Experts of a small language model: width 448, 16 experts in each of 8 layers.
Below are experts of layer 4 (counted from 0) of a mixture-of-experts language model. Rows are named router (the router's row for the expert), gate (a neuron's input weights, with its number), up (a neuron's input weights, with its number) and show model dimensions 224-447. Each number is 500 + 25 x the weight over its row's rms, rounded and kept within 0 to 999. Numbers have three digits each.
After each expert's rows: "gets" lists some tokens that make up at least twice as much of what it gets as of all text. This comes from a sample of Wikipedia text that the model never trained on. Tokens count by the router's weight.

# expert 15
router:460463480526528532529453520504475462503483471539490459467496501477493462518480501487452482527529523536515471499474526465485495466490518505479505537496480543467478476507463474537483476466537533537464529483532514525496525461531507516522471473482516458468534520462496475532514521514469508473517525528520480522514511512527477515497467501503478520504516537505497489472465453518517495479502493524551512530517472507525494529527493524464465501470510514535539469502519491523477517501521468476522534534541516476472504513528476533484475483484494532534470504473535528475492478477482522470520525490527481461476540482504496477526549508522500518521487448494468516463536478511522461534496
gate0:530491505485522510457558459525511523516530495505492471544495503506492504479495487528544453491518514470492500477508464554509488518500468523532534481518517495524501491454520515430498499483495478501496520515530514501449521474488476531493505515501500504485500502487448490469504510488522508520515502490452528490525502530460502489532582514545512464506495513494456506517541479489499502520459513518472500480500471518499499522520501511484516527488507495473510486505491511489499508501506492511498411488493510469518457522516518505538491509533475468493523517517501476508478518533489507496447480448516530511550513508505564461504506507528491464514513520466491519489525552514527509581500
up0:492551465486457522490496524471464527483483496547505480501520451479497505541500515533524497508542495503526490501497504455486505514481506498452498513456511519483503491467533490504486479519478464517475513490505511509472504514507480457557500503500481530510435521525472473541514499487501506521527504507497517517518498522491485499529466468509489519493503465507530479488526514487444497522561524507520490448546495467500522499464461500506514496542520506485521501491479531456498496472541498480555502478514478500492529479496488481526490467500534542476490526480514477514536521475505445479522456494476473535471537477548478502480494478480470520516503519479516505548493477475483526500491
gate1:501529496487512522535527469485516503504490525503514488499512522513458554525499517497458459500469510471527473497520506514457455509495538540521490493483513500533533508502524524484498457518499515507500524525473468493489523504482499507492521516544489533528523474512477517499457473511513485502500501469491519488483530498511515527484527477484493494485504552535497513505505531489529455474480504510465496506503535476483538499473487502488492519473481494492481505454472478489478497473506489489518493441539495540524440484488496462527493479526505528460449544532513472489492530521529499511461445540530504509524546457501500511432535489499502472519537489496488525513464506533462505521513
up1:465500524484517471495463442511494498538507507496508471489501511461498511502511522489498488520472488496466468484518508488524466490475485504552512501515556477505523500518517493499465470474514451513506489530490450513511523551469472476496505517530500507488513512512474521465515506454487518493489464512469500485555452499519524508496505547505473465493522497471512471518466493472481508518476494487511495483512515493522479482492481491459501515491477516467483497468536486535515519456532538509544500470488465535477487486497458473453476493542515467510473493517515507488482481550488489512507515523539515472506543530474527540491475549495530499516532545529478513461517479464557494512500
gate2:491498550515499499533551465484517481520504505493497542514468526513502545473497484531536488457508469456528493504491500524483479563518511481501483472493486491511493550538524547531509486539452480529520469454515531467495458532505471511495525469504504522512488514498555484495466503507525505501501542532512521476451538507493540472545539480485472522550512467439486530479540469502478481497486517480509491491491490518515483463475529494520490509487530490509502512473497508517510476516534533489537482451491482529520492499537498509527488523508468516485466485447440457528544526464506477499488523520552553489489492478501551513500528490527525504502525510485522546491501483518523515478480
up2:519513484526500489535513485503497520484486506476481497519493513515507513491475483490519531507525519494468472489505492485457444517472552486484476446519461502480552538553521549510498502514553523501505426492510532496487506495492536524504505491481536542526515497475524471492445496503454469540541515470477504443512517541497523485479512459524492499487543487499514512504493509486505548496512510457501505548514537524486505483505504489507519449544514512529502450525540518501505505497517499552533536499519519490491484462494512480498509479493485525517505539535469525463500525505513483489460501506551484504537526454545487465493562503495531542540483486507487509510473479504502465481545
gets: " | ", "1", ")", "s", ", ", " |"

# expert 7
router:462464479521529537527455518507477458491484471539490466474493497475489463510470501484449482536530524540521473502474524464482502467491509501483498535493484538461478476511466472531485482467540532535460525479528512516495527459533503508524473483488516456471533521463494469535512522515470505475519527530513477523515512511528473518493469503506476517504514528507498485477464450518522498480501495519546517530521474499532493525530496526467463505481509517535543465506527496529482515504523465481522539533537516480476505509535474541487473477476496528540468499477526540480491481482481520467518524491528478463477539485508500475529549506519494513520488450494473517468532477500528461538491
gate0:553474514492561471488510527492506505525491524524495538509494472510540510505472500490475464482505486501493523485511498498449527502522486436484433484521529476457473513488490532449497470483486515493509483522485442479497475516497525549480478498509481514472504538445500500480505501506481489540517508557497528483446485502428490497513464455453499488513509440481494487499454460501484519472496528495504511485487515511491476550501533491533515523492533518496510516534487505472509501499474478522536512434491499505496438515524458538553496495510460515506524503535560477518505514486454488521526524500483497511528503484515483508471485478496500512522515534488498494520475538486504450475474
up0:535515478514480508494560516529506506498486487505486494539507466526538500548505451527542504485467530479493515492489551496523501482468493474523551496509541488479490477530504475511476499551523529525476470519538524452517521486504489492511433540528549535519469483496511455461496480471517481465490503519541486522539540529522524525475514498465476488500570452510479502500503466525501507508478543511517521480485485478567472465532532497515467489503525506510448501475550537483506503502484520502463533512509541539504513508520523491506488538494477508531494504480506476483480496501502484506473500481473520489558485482518514488536491482503462520523488525484487488517491548545450510525488
gate1:517491485501504516538550482529504541463491522508508502501466495514542517514526519500513495506480479485500474503507447469509487516496520550527535525581478484483468507514536522486483438559465468526538490507532503484496494480476506446506476501525527483521467499533477504489517513497514479502491511488474505499477529480495521497516545495481509451529500484486532504508511516524478467527501496499469471488519537508505486509475498513481443529525471485494496472498446494487497512480526525531485486492465518507529465476490492486489498533510526512524505485513508485534505499501526482495482494526526466495513495495502504463458482513492524494502510499479451495483472504509479524515534
up1:471513484498497481531497448495545483498524492491513509531509519507494499493542504496481509488455487493481476494488552497493495477480504499483456472459471511507465484523514517507448479488505450461490494490502475489540508485495522489485498517413453487467488504460452487481442459510493486505508520560502491505509508456515509508550509466508495536492526566480498491483505543510439520477484515500509491533516502488510482533503461508471482493477485508452478567516519479477493491478464488487501476540478512501479474495537488506494523503479474452488476535522477502494428489480519521512515510452498477504460480528528483516475501528477490468531519515504510525482506519538474505490527
gate2:510486493482461460482534511482525500505501471489536472470515490516465536509558492504520505501476475524561516488502475462495520532522468543503542497481526507482551551532530494501552495503535500475506451518485481507516491481525521498496516470498524502478518504484517478481518525528484524484530484451440514531463512499454537476502495482493520490477479498470501519571553503448499481487486552467494530516529506457505509518534486539496516531466486473508480540516540498494523502526453541464493491488484504512491496499480461510535550554485491501491465471500502526484481512539504473505477487514500497542504529477484497486469480489476556472507493479486534525520516484506486514472503
up2:511469491483520476498516494473493456509510524473481472517531499528525513510446471482471505459486504474523522507518474459487515493478527484489500513509529477484477537537453461486485523509493465506467496487482551470502511510533505484482486501574489497520455471506508475496505450508529480473489528520529442502525467475488483519541483513471534518476496507514466506479480539491508486547488532503459475466507520471556469506523520525518511473530475471499487435501525537483514492559496499496499508523519524502479518509492508466518512530524475526508454486497534473521485531531465504492486539485527499529461488502465459483518475465490500458525450512500527501487488477492539514526514
gets: "3", "2", ",", "; ", " is", ", and"

# expert 4
router:462462476523532530527459516511473459495481470536490461468498509477497463510480505486455488536533528545518470503475529467489500466490513506486500542491485539462484475505467471533479475466541529537463528488533515519494523459528512508522470476483518460472535523469497469528514516518471509470517529532521477521517505504518470517496466499501474520517512535504498481481464447516518491480500486521549512532516472498525491530525488531469465506475511511538544467505524497528480516502522465477524534536545511476472498512529469535479473485480500526536473500482530531476489482485482520467525526492522479462476542478512496474527545512523507511522487445492471520468533476507520458533493
gate0:525548498547512486492520463468548498520504529462519487491485493506519548497484506539458492491506452461473512513526497506502502521494476505494487474554512468481515509505509502504504533464488459517470509504505498472519503494509496498511540504502477474489515516481514510468496492534512506510472540521457506471525519523500515463519478488532530466485500538495471527539492506477520484505510512481487527446506564492479513483512484472510515513464519503479527456490480500514526518538481508504474512481510530504528513481489522466499489463537453467501500436516502511524480534488494479501461510502516511515526471522530482487479514533482495457497497525438554539537508522502510541518543
up0:511451486529485537525493529508496513495478456515526461447544519508530505516464530487513521478482523544505501489491502512466509484507516512496463487496474454460431524524470466471522425479502532492539522512509498529521451513487520483511479485512447542513516508496499495489492498517525485482498546539501527544525461496533513499545558521471559471529458508473471543511515490535485518486482472520471528541479468448483536521504484469515515508505452512548445532520476505490506496530519489492499482441475558505485529519517511511508500512534488548512477504464503482512533490520475512514520515483514512545495502447486515475520516475502510532481537496489440480491472455487519492496503
gate1:533512503480501517482480509543504526518499508547478510498520473528503541545487470507550490483500474515459478508518466521509501508471478494527469503518472453494479499506506560519526492498460506446518512496456494481502464505509492537512542494483515518538504506469526477545486501473527491471492480469478557494490521512520511526527484463491502486459515508502538549553501513519494515500496472497509445443476522480457534547471509490512494494558482524471465507446518515514477503477483501489425487476455484474545517517484505528464480492532489498505519494529476487473501526485496513487548501490532476530512543451489540530484516509472473481505494503518542530507541461490483513490487
up1:489538489496527521522510488480503520514496502461486528476488488537543477495535481476521561495545536518503507453507526503527458503467484476487476422474468530493514477525531473512482494507477497528491529526474513517486544468498564458489491499526490521492468456490500551531533476495499544521479501500481531495481491459501505481448514536473542511491526510489528480527505546494519497519488482507476505539506514484500462511510516532552484500521519491460523477518518490515500472475497503507527501535483527528442504446474483532526506524514490452536524497520483493460486483483481486465502456519466500522529522555516498461522468480493477512525487502479493524504482509506514512476496
gate2:490522506498452470494481542488535515472465496509491510499535509513524550525473455512548503451486490509500486512539477479463541493568514528504509520491512550500497525518470547527479482500467462533512470519499485526506484487480502511490502515489522479500509501492488564486524510506519512485456516527467507500525471440501528524543488497463520508499499480571490514512529480460525536528505562491512508452531460526541513495514558529529453514467471495507496526462540527527478473513536518450534534474530465486530502546474519503454533471487478496496468508514510507526531539495509504487513478506487509518533485538490481465489495485480506482488481513489503466506481453477467533497518
up2:494500449518523533501482455492507562486498519494493466516486522481501532488501484448475429453506539480467497560472505461506544527495503490477483502491478497509485489504462491502502495488526540534527542482456523537556505492494483512502451480534508470499470501488472509476532543520514477505466496521530529449500504530531526510506522500522512522518517522478481512485521488475481488473464504489490497501525433522505548542457471473528500473522542525508456501501489521528478467521518478473550475490530507463438509538467507535501467499506536496547505530512479474500488526511480490494541506474541504566519484501555525484535481522524495532505511491487490527513499521550531496526482
gets: "0", " | ", "–", " (", "7", "6"

# expert 8
router:466461480519528530534456521513474455495476473526492456466502496477488467515480500496457475537530521535520472505472526466491497466484518504484506534496480541466483476505463472537484476468535533538463531489533518520496520464531513510513469472481510457466534523466490468531517522518469511480515527531522477518515513505517479511495465503507476517506509536501498486471465451527523491476500494525549521530520477505528493528523498532464460505470505509537550465512520494527475514507521464475517534533542514484475498517523470535484475481475497527538475505477528539476489483477482520469519519499525487463478541485510499478529546508525498517518489451495472523465532477510521459532490
gate0:506574497505492496468489500478502523511488516477529481470484490496526508479458501496514488458542512492480522477514556513493451509516534487445550520497483494490528531504492511495512544478489509478540449505522527493520534473551478479500574551481495484454505513509529505489462526533506471504466518490511521523529497516494506488513542545498542535467498491461541506487550493495464482483518504471538505481519451481520515471493534505499540532505480484497519515505428522494511534514490473490507495483531476478477499494482494491473502491505529492507516472505515501488509490508493527482514504487446514521506497515485487495519526514507518452477480491496511510525497437517542530512498
up0:484514503533543407526502475489481513511513524487516493488484507553533483479487523526503510482490510440507518516492491524505512476527479470494460513486500512497476484486469515478481506527470528502503497518481496466462525523462519476539445459519498483531530439515485489504469541478545492477512546480464500464505518548470520495529486532477489512516524498501526484468478522506507533530458463513544536535542513489506503511528485472474526526498511491504514493497499474476511526529527516501496460483521510519495520457528476500496533554504512527492541490516506531495469474525548497481463468531482520490505486540507471497473473503537533510492484480497494564508488526487490535498469
gate1:479495513504486529529541443494525509481487533463505472465491504493481547475535493494525511452490469491517525481492461496469485488515513458485509512478524473485531483439451524504513507478491454487504471496516509466466536520466530463475507530483524460505509504525484515486516528468518503530519529481504544475511477512470571467546468503486471473514536517502493467476577485475522489501514460553544485500483508492508512466502544485516492501504528532460526524448487520457510480448536512553492440470537494505505504529474515525503509481546522494539526522526499513523496487473491471537512484480491476527507515463459473509510495532476502544487495524449547485499457541524460453474480
up1:524473465477468467482516482486486492543524516482503510547507505524503442478534522502487489508485495495516505486507504556514480469464503473548563495522510487492512475537532494494525510474543533519471504491474515521459490514499531501528492504532479491479525470463510516515499493526502467512501542473498530512502506522533482461499493460510513507496509509520465479522492511517469489470528514475502505477506464487501496517475480502504443497544473476520456523484474480464486482483499510537534510493499523499516530498557514508487517472517500511478514482518487489531510537514469476502525489438514550532472474497467569492484491494499491520495458460478547454545552478498451454459493
gate2:524485503495471488522491482457502507500535514510525494527485480522523523484533516481517500467477521438497531500471504496474518475494546530495537509516540482492480520516520508525492485524517429516518495473501508489518469482482517478521537508497486482528521458554499536522521529480523472495549521504492549487459517449472522504484508501503530542495488497536503524505542468506523480520486482509481485514508490510507524501504483474508515523499491492516472471499503532489495491551465533482474523460534490514508491492528540452490479500491516490485514533535504500541528506506540491541494538511467490493496451512522543446468502540531518485529466522513508500495496522543495511517432
up2:481545514521522474481532491558505521471492498525485496483470519489513473517489468530486487516478513513512453495536526488507533531494508485495512520507488506510503491533517536497540509528554501490512484445540466490507515520475477486529511489490479530514498487487513543466498492536460527498491474516511457487465510469427511493530536477519493491534522475481489495439533457480491478487519534535492507493521480492527528519489498486463548491470517504465500520530556526486548498480472487517506471484481540516484504499523507518505531501457536485528487521506519488487490477526534497559468522487496489515521500488498450518508500470495531513516496466532517491484506525523486502509548
gets: " |", ".", "2", ";", "6", "18"

# expert 14
router:485463488505532505533478503490465513491471504515463482461486489511482469476480526467513535497558552536525465526461526509475533502532508472507514513492472547469480462463480484501522518468521541529476523515540525497513465475527531523521480484491534480507528527484515473523469489520477492496533486514529466529518501475525481521471483510538492543474485500527485455500474487541510522465525502493524496477493521539487499541500476486512499520469513491516526484501525468539496526469508460483526516524532515481492485464530509523489482493470470533523487515471513506478542475513476527470486523529497473474451509494524519509529561484478500514449496467521462540487518451509535473524467
gate0:508483505499483484512546513509454466479528500509481539511542463554533492441511477525509489489483511507511470486521485501470496465549535483553538466475491498504535496498521490486544518473495527477487470456521508497514513540459451503465555472507504517517476465541508514493474515464531514521498484507519484507477530480485523466472527470492494483489476489496530486570514533482476505461478487481572527456495535512498544532504517486471483524541459516472492529480517496488496477509510469528500538475524508496516539467427508490478485505524477489488501497505524485481509490526511461491493495522494494511531481507508493510514468501502489495514522514499472493500526520532486497512505
up0:519514475485476464480537507502473552472536516524498522512505501531510485491541479511464528495490505514472492523513509542455489498516529500539494454492497468530518476498512476496529471480492523519476516452510522482475492517500473514452497522485458517474458478483548490506496481495533507520466508488521489523491507465486479483490487479471490459484447467496490497548486546510464517468471479484564473483507534492504520510499560486482448515519490516496490523479499479483514480527557475478480538478483501479513527523452452523471476487494454514486500474486508508487477493502496478506483518514529460496532498508469503528503492516514449502547489498456510491444538506513501456526448
gate1:482513537516493516498481474448518519550466467489513512492459530481499475459493511471469545512518527563554452512459481526484476464512494514508526493507514504532523494478490503498512537528497484499516479533494523465465466535516508519500509522463510458480513482509562515509492488507520466503513427518533477447455518487564502502495497544467502523470495464470506514508499505561464526510490519520467511504486506491529504472433464514492491501471490520462514493467489503501525509462496512457522521465489503475482493504479512470511480519555500505466490499506543474519474461476508535526509484480471511532531487482491483518528526481506494485502586513522471483500510503525483508522493
up1:487501513491474541496529523445526549513506518523507499467523532497527469450477479514508523560495520523516517488481500527489486491501528498487527507493530476528471461421462489482463530511517487493467524508491499507446494533487518490495479510480480466498493537477513508510517508513523468481488439456502484454469492555563459485515498531495494559469489447467514489505483511504490506502490560545502498484466496486495463479460488487490490513500499506480494451458514508508508455480487463424454514494482514453451501533461486497483494493532525471479533520522519502479482466484506501486495453512470493507529520499497465492530479472492486495491552478491481507514507499490461489527458
gate2:564524522494526538515510482489472484505460515478473488530506545540453513503502499467499506506499517525530507516503521533502502482525493458482505491494509526513489544495481534507549512509516529456515501540486513505499519517539507501465511505523508502509475445544469471492490488541542473498494506491491516544506433489488487474487508450490508478494492478534485507483527521484499479537507518525486451500500547509450483500467503446497472490516460461494501526509487495483533491493465498522491537493501516488469538511491575471503495511463467507486487552513501486494520518490485531547530510518427503525483475531499517485512461492513532491482518526517500533523455530527531466493510
up2:533455534519529510502507498486516531477508523498465478469477494520494498517531529517529499511482508520462481518453475523509505490548511506506473511485500568518491511480487449538500549485528500526517474485525526493517439506458485487475517502485504480503474541497503481476453524490558487500494533521507509423514495486489475485501487491455530486499497490523454510510469543460514482420499524473507515479511519502490471524518480528577496502496528512490482469470482492551506465519540478485542479517500507492519511500485501497500524525549518511467509521464494470504585509530483481483508464516490498521509495469480490507493534458481519477454506513485461465529523497498509538501474
gets: "\n\n", "\n", ".", "| ", "\"", " The"

# expert 1
router:469459498520534507516455522505466458478493475527486456464516496464502467513494504492444484535519513539524468506472520452507499480502520486496502524488477538465470471513467474505495489467539536543466519487525520515505514469534520516512468466491510462467531497465499473532517525518465505495528516540524479523516488504520476514479460480503475501526511538519477484474462457513517489482500487524538511526516481510534493525540500522462456490471524512545517465500533498523470519510527464477532534527521503478474507495534474524482466502478506530537498472475535538480484478491475513472512531488517502466475515468499487499521544502522507516500512459507480513464536472509528472531491
gate0:515519532507466476519454505442467470477516491533502534436454468519505482511493524515467502540500541489469495483496524506543522481494525507511498468523481493492479492461491556494448519484501516487525477502512484478559465490519499490498463479494510521510479478488489451503497464502473493479535519464491509563517461474509463483512487489506471483519469489512509509480554568514529492498474498505489478484510493533477488507480525446479516524468522498518514538515492550479537487503508528506490523469448504492493482531472546492454487534481459477508487487492490495467473483467490550505527559502509447516495534504495515524468490484520505504475476502525447512504479458436516484474515
up0:508497452526539516488509495529508496540490513453485508493531496512495537486477536480504498489485455491510493507444553561510566540487478454497536491490503494515545561555515477466515471525497493508491457496518471501522536479506480493511501491581481503479496485480504502504490467517519552538487484489507477540475502498491515519478495523537492449501513584482481466474478521460511507532517588496522497504474471471485524442506492537511528508523469497493493496542543509518510504508486510504509534556509461556497471503478479527537506463495527491506507488506547482498487506472505511520518496512492497503506465534497511494486528544501494488515530479503506472512515497501491495516478
gate1:513513497483465445473498448492502557502513463528535509514509505509521485492487521492471516503524518487483546507496519512476530506512492552492477522457531515472539494507497495467495528470484481522550490500509497478509500475508485517521508488526476485539560451526561520495494509487483483456511508519484499485491494499492491508505524523522481517447522497494493476529533525471512501521563537510499508505526495491515530477515518510506504484456498481485498504481550462517479469493529526492503510489499489505495479508531523437461513506450541477495521515517447471504511471510481499474487517506459438439537514506462516460462513520517497543527493485497521494449480491460481510515454
up1:533506485508502496504486481480505519502452485518479491503507487530464488536524490493490478508507462523519482485493443517462511494537509477487528512512474471505515508512485567486469527476543498513525511490516496503493526484534511462484516527508480500541455466465504546452454472478507545498515489486488453494493470525511481490528482501551499441535498529491484487446493463500551503463526481480466489500541524515523497529509507461485516489545495535515494501484462507518526537510508542494517515494504498544480520504502494504518517519532541503508503499517504532499476532550471456436471506534528535521460498471474476515477496514486501463516498448484491518500497526513486514476511
gate2:550515500477523514488519494489485498515522540486469511490509471470483531496496487483492474535499521468474521478521532497536520477510528493481551493428484484509463542457501509451519533515483491445521512487509552492502464503489515496479487498508468547491534468530534504491502493568500490520525484505499529468499466484502482492504540501465467468517473517496508455566508554488532471496526476522497450475523504515476512491488498486473510502473520479523482505531509498441509486529462465514475501492518463522505512480479531491515475543523493482475522514489474446482494488485461531486517500524549557512564472465509525512523469510504493520509503514515464512497483480552482527448478
up2:504523492517497536496484516499480514496512501493527464499483455469518496494498472490446476516502486484476507459519476467487488518507543491484495480461538495466516514521486467509502476487490465465475510462526496515547439450507478531506527501469491523496499480538543498528522501533498513522543505512538520482485451502498501487508484455506490471523514464499505475527514519504492503447509482483496461490501526498513519502554491504511498480473509510513499506515505514482485501469499495506521504492510527521534516488478501478528495523523493502508478474409519506491494486470536445505516488539552512497517471505479523516530496465480505514483488483512496501520484509524487539456502
gets: "==", "===", "\n\n", " ==", " |  |", " ==="

# expert 0
router:465463483529528531533453515500469454492481472537490457471503500477493467509478507494459478532537521542517469505473528466483493461499516511485503535494484543466472477507461474535479466470534531532463524478538514515485522466529505505516471469487510454482538530457494471528510509524470512467520528520516479525516510507527475515498469500505475520503507539498507483475465455514525493480504487527549513530506473499525493527523492514466471509470506519537547464507522492527485516498527472487522537532537510476475503513530466538490477484473498524537474506481532532477489482480477525477515528501524479466477539481507497481531547503516489512516485445495470519461534478499521465535499
gate0:516527532500491477497511423471491467472492521491492486450469470496508556551485486479502487508495516471487516517483486499493480502546512510426555497514530488503502507531529485522528493485474469480491491485509518497478504458475514487517544433532491509450452498513504502456483498546535532461490506530520536525469527467491486475547553515479495519487498494525510517509523519494454450514471519461468513470482458454499528495517536498529521491477486482466506464529487505519475502513500467539491493497488495519485498488466470509509505487527556484532496494511521495490516532523536484509510539494490524488545534491524517495503494510475525476525489481574515544542485517498479531479495
up0:511515512474500517462497517470528520477471511533454545482491494493478549475496503477520490473496522512482478449518487510510508514509517514533480526553492462471473516512506501506511528459530522524527526532520500516496487480504536510492488491516475437516530524518506533496565558521493537467467510543516497515497502484494536475493501519494483476551496512496487492466520504495499491505494479528469441498532526506451514494456517520486458573482508512542498476461510520492452517508479482474523523477487504508500493496499525509544509499498555488493486500485511473511514432502488475513495513497504503504495439540531513564533546551490511450445417511498511465515490497543486483519504
gate1:483479454480475508542529470520551508481507530483481511468525478485528520484449455487476529491471502453502491468522497516518496493483502461532460504532511514494536519472466537482551527499523472477492458473490472467518461537479451529459522494474487526494471501533520513522476494500483496535473517508506505472448498499481488498499520496475533505513503499498501498474545524484498493515552491519480479492491496488526493473498491478506506474498530493458472501504447524473519496515493516488497464502514515525518466487522501469502509475505508490441498486490490515475519481493476469535515500518458510501521478504498480544533533517478510502468536513490472495498481505445519537524522
up1:500516467505515452489530512539492513478519520475499503498494507491485522540487466491503521487490540505501523510541512518481500516485521446448509506514471490500533510492489482476514476507528467505507530496534452469527520509522437506521518511507523462496540468503512506447507518493475544474496473541517432476498461485474510511461519535511503505501494509503493468490475506478509558478488452522506521510525541518491524489502531476475482463512469478510485519501454519526487491509481453481532528511521502520494469490491504529515482452468511521491475473479462509508462469522510510491479462532477499507469485507484465543522479464555508507491510508537484487481565472494516474552500
gate2:501508511490514504460514478511514481521496503505524527499528496499495501475511480512500503444532495525522472465479519487514500525479500521504488539515521452517477533572511536502506452526481439480492536494438465510480453469522491486455514513481466503505525468507537527486469476568517510513451513503494460539449546475500464456508519498521487495476536503486454525497535516491489471509490489438479483497490547526492468506471515511432506498451471474529502480509468508462505484455488494493504464499507478496499519459490499478483520485466492509504516495546503488513526477514479485522487526460555535542543504478500468541527465501525485480557470472533515478488470557516498510486514
up2:527537559518515506480488500473495470501490504485473490501538490493507503443520506496533508507495519447539508507504506486553487514476497472496477525468516485505512492506480528504488465510505486519479529464472520503489487455546460491505477488450507490483546511518452481506468512499513567490499514471516487501437513497491498494531491518487510471475477484506507510570567454486512478475521518528493489557475495480471504530511481521473504527520474514497463498518516510496504521464476503485482486464519479506507551498518511571514458507501478484531506493484521499479539490488448505470483487503525488537511503504490511519479528526508519494469514465500508517481517482516511521515532
gets: "1", "0", " and", "–", " D", "um"